config.toml
num_hidden_layers = 12
hidden_size = 128
n_experts = 64
experts_per_token = 4
d_expert = 128
d_shared_expert = 0
hidden_act = "xielu"
moe_layers = [0, 1, 2, 3, 4, 5, 6, 7, 8, 9, 10, 11]
router_score = "softmax"
normalize_top_k = true
routed_scale = 2.0
balance_loss = 0.00763
balance_bias = false
router_z_loss = 0.0001
router_noise = 0.1
n_groups = 8
groups_per_token = 4
init_std_router = 0.0153
lr_router = 0.00251
vocab_size = 2048
norm = "rmsnorm"
norm_eps = 1e-05
tie_word_embeddings = true
optimizer = "soap_variant"
learning_rate = 0.00589
beta1 = 0.95
beta2 = 0.99
batch_tokens = [65536, 131072]
max_seq_len = 1024
train_tokens = 824000000
max_steps = 8394
dataset = "wikipedia_en"
Below are experts of layer 2 (counted from 0) of a mixture-of-experts language model. Rows are named router (the router's row for the expert), up (a neuron's input weights, with its number), down (a neuron's output weights, with its number) and show model dimensions 0-63. Each number is 128 + 24 x the weight over its row's rms, rounded and kept within 0 to 255.
After each expert's rows: "comes before" lists some tokens at least twice as common just after its tokens as in all text. This comes from a sample of Wikipedia text that the model never trained on. Tokens count by the router's weight.

# expert 46
router [162  85 105 113 109 131 143 165 113 135 183 159 123 165 154 108 107 108 143 111 130 137 145 142  91 166  75 147 150 138 115  84 142 166 163 123 103 116 131 122 152  89 104 106  87 118 182  90 135 116 119 136 128 145  85 134 142 126 113 117 129 108 159 117]
up0 [129 139 145 131 102 131 200 127 144  97 190 118 138 145 132 126 130 130 156 100 135 122 133 144 103 138 128 123 120 139  95 156 132 114  85 145 101 103  94  85 125 107 117 119 118 160 129 183 174 133 167 125 155  96 108 113 136 110 130 106 110  98 122  85]
down0 [114  89 125 120 118 170 117 155 151 154 101 103 143 151 152 144 106 148  58 163 141 132  91  74 126 123  99 147 114  86 153 113 127 168 171 110 162 138  91 159 159 144 163  99 132 123 129 123 117 101 139 128 117 133 138 139 144 109 128 159 138 105 124 135]
comes before: " the", " be", " a", "tal", " have", " his"

# expert 22
router [148 118 119 132 108 117 125 165 137 160 135 147 143 168 122 127 153  91 143 111 159 120 132 157 100 143 130 159 153 119 162 146  83 120 193 132 140 128 111 140 165 135 129  84 130 132 171  76 157 137 155 148 129 100  77 161 166 105 129 129 120 144 128 131]
up0 [163 129  79 126 147 100  77 134 148 135 149 138 164 127 132 165  76 103 139 146 104 124 105 133 128 146 154 157 134 162 106 128 152 160 137 132 126 120 149 104 146 108  87 111 183 154 140 136 142 144 144 119 157 151 120 133  77 142 161 186  98 115 134 116]
down0 [120 112 174 134 162 105 132 111 116 168 122  98 129 113 119 174 162 147  93 100 103 105 119 160 149 120 122  90 139 126 159 142 134 100 127 119 120 119  99 111  95 110 184 127 140 123 137 127 141 121 136 184 128 129  90  97 112 151 124 104 102 105 145 151]
comes before: " |", ")", ".", "–", ",", "%"

# expert 8
router [137 111 127 112 126 145 157 106 121 158 160 143 109 140 135 128 155 100 138 117 142  95 130 167 123 157 101 170 116  89 124 106  85 108 142 128 121  76 151 112 139  79  74 105 105 117 166  97 140 122 119 113 134 109 102 132 135 121 122 131 142 124 175 152]
up0 [128 142 155  97 147 151 157 131 152 134 116  97 105 134  81 114 164  85 111 137 115 145 133 122 111 133 180 119 153  99 112 121  89 159 116 130 148 145 164 142 109 133  78 143 146 100 143 155 164 149 111  98  98 134 112 152 131 104 132 128 129  82 112 133]
down0 [116 123 167 154 116 152 124 117 147  87 133 158  89 111 119 163 106 166 109 108  65 117 134 122 135 143 140 105 165 147  80 130 143 150 127 107 163 111 127 135 124 116 135  75 135 130 128 138 117 113 143 115 145 124 158 135  82 113 119 114 139 140  92 125]
comes before: "\n", " |", " the", " (", " is", "\\"

# expert 31
router [163 122 132 131  91  93 131 145 155 110 146 153 137 160 101  91 170  93 147 101 154 117 103 138  71 160  95 150 166 127 116  76  84 142 150 129  92 135 112 128 175 139 116 103 126 108 152 128 148 156 132 105 120  87 114 146 161 147 137 121 128 165 168 149]
up0 [120 115 146 125  56 106 175 107 107 168  91 144 114  96 127  87 139 135 119 146 107 160 181 124 107 106 133 107 155 150 145 135 141 141 122  97 164  86 140 160 117 130 136 146 116 163 111 137 189 144 103 153  97 116 141  98 121 150 120 114 122 179 135 147]
down0 [146 134 123 125 122 133 127 116 144 151 149 122 136 141 130 113 123 124 165 164 141 135 134 150 122 129 132 125 133 171 123 107 106 166  96 131 136 138 153  89 158 110 101 140  92  99 120  88 159 106 131 136 122 149 166 133 134 151  88 129 144 148 104 129]
comes before: "6", "0", "8", "7", "1", "4"

# expert 21
router [179 102  83 149 137 107 142 145 152 159 139 119 127 144 172 107 147 127 145 112 163 105 136 125 137 102 103 153 117  92 127 105 105 121 161 107  84 128 124 108 159 132 123 101 114 123 152 101 130 149 151 133 147 116 119 131 140 114 137 126 162 127 165 114]
up0 [ 92  98 146 139 122  95 183 128  94 164 169 157 147 106 159 114 131 102 147 135 141 123  81 144 140 132 125 119 121 138 117 116 158 121 121 103  99 180 166 111 163  95  97 108 165 151 131 115 146 157 172 160 139 109  97 110 139 128 153 123 138 156 148 131]
down0 [126 155 130 185 123 130 152 147 138 136  88 144 122 128 147  93 124 132 143  91 143 118 152 113 147 157 107 103 152 160 130 113  93  98 145 137 108 114 129 135 102  94 137 116 113 136 116 139 157 127 128  99 146 136  95 124 128 176 171 102 104 130  75 167]
comes before: " the", " to", " a", " by", " in", " his"

# expert 32
router [152 112 122  94 111 129 121 146 142 172 146 128 136 156 141 119 140 124 147 131 160  99 128 123 121 162 116 180 118  91 148 125  99 119 161 131 119 114  97 130 149 127 127 110 111 125 144  83 128 150 150 128 150 139  92 124 139 121 143 141 122 100 169 140]
up0 [131 121 122 145 139 103 105 140 133 127 147 141 101 140  94 103 136 113 111  86 131 138 154 145 112 145 145 116  92 134 171 148  72 142 142 187  42 158 120 155 146 140 102 127 110 134 112 101 132 129 114 112  72 139 109 108 126 109 136 114 171 112 142 159]
down0 [153 118  92 145 127  97 120 110 124 142 102 148 126 106 128 115  97 139 151 124 129 146 123  88 109  92 143 146 148  78  87  93 144 159 130 123 143 131 104 115 114 155 117 173 160 176 142  98 120 118 105 155 131 115  78 114 144 154 119 113 157  88 124 103]
comes before: "\n", " The", " the", " He", " In", " and"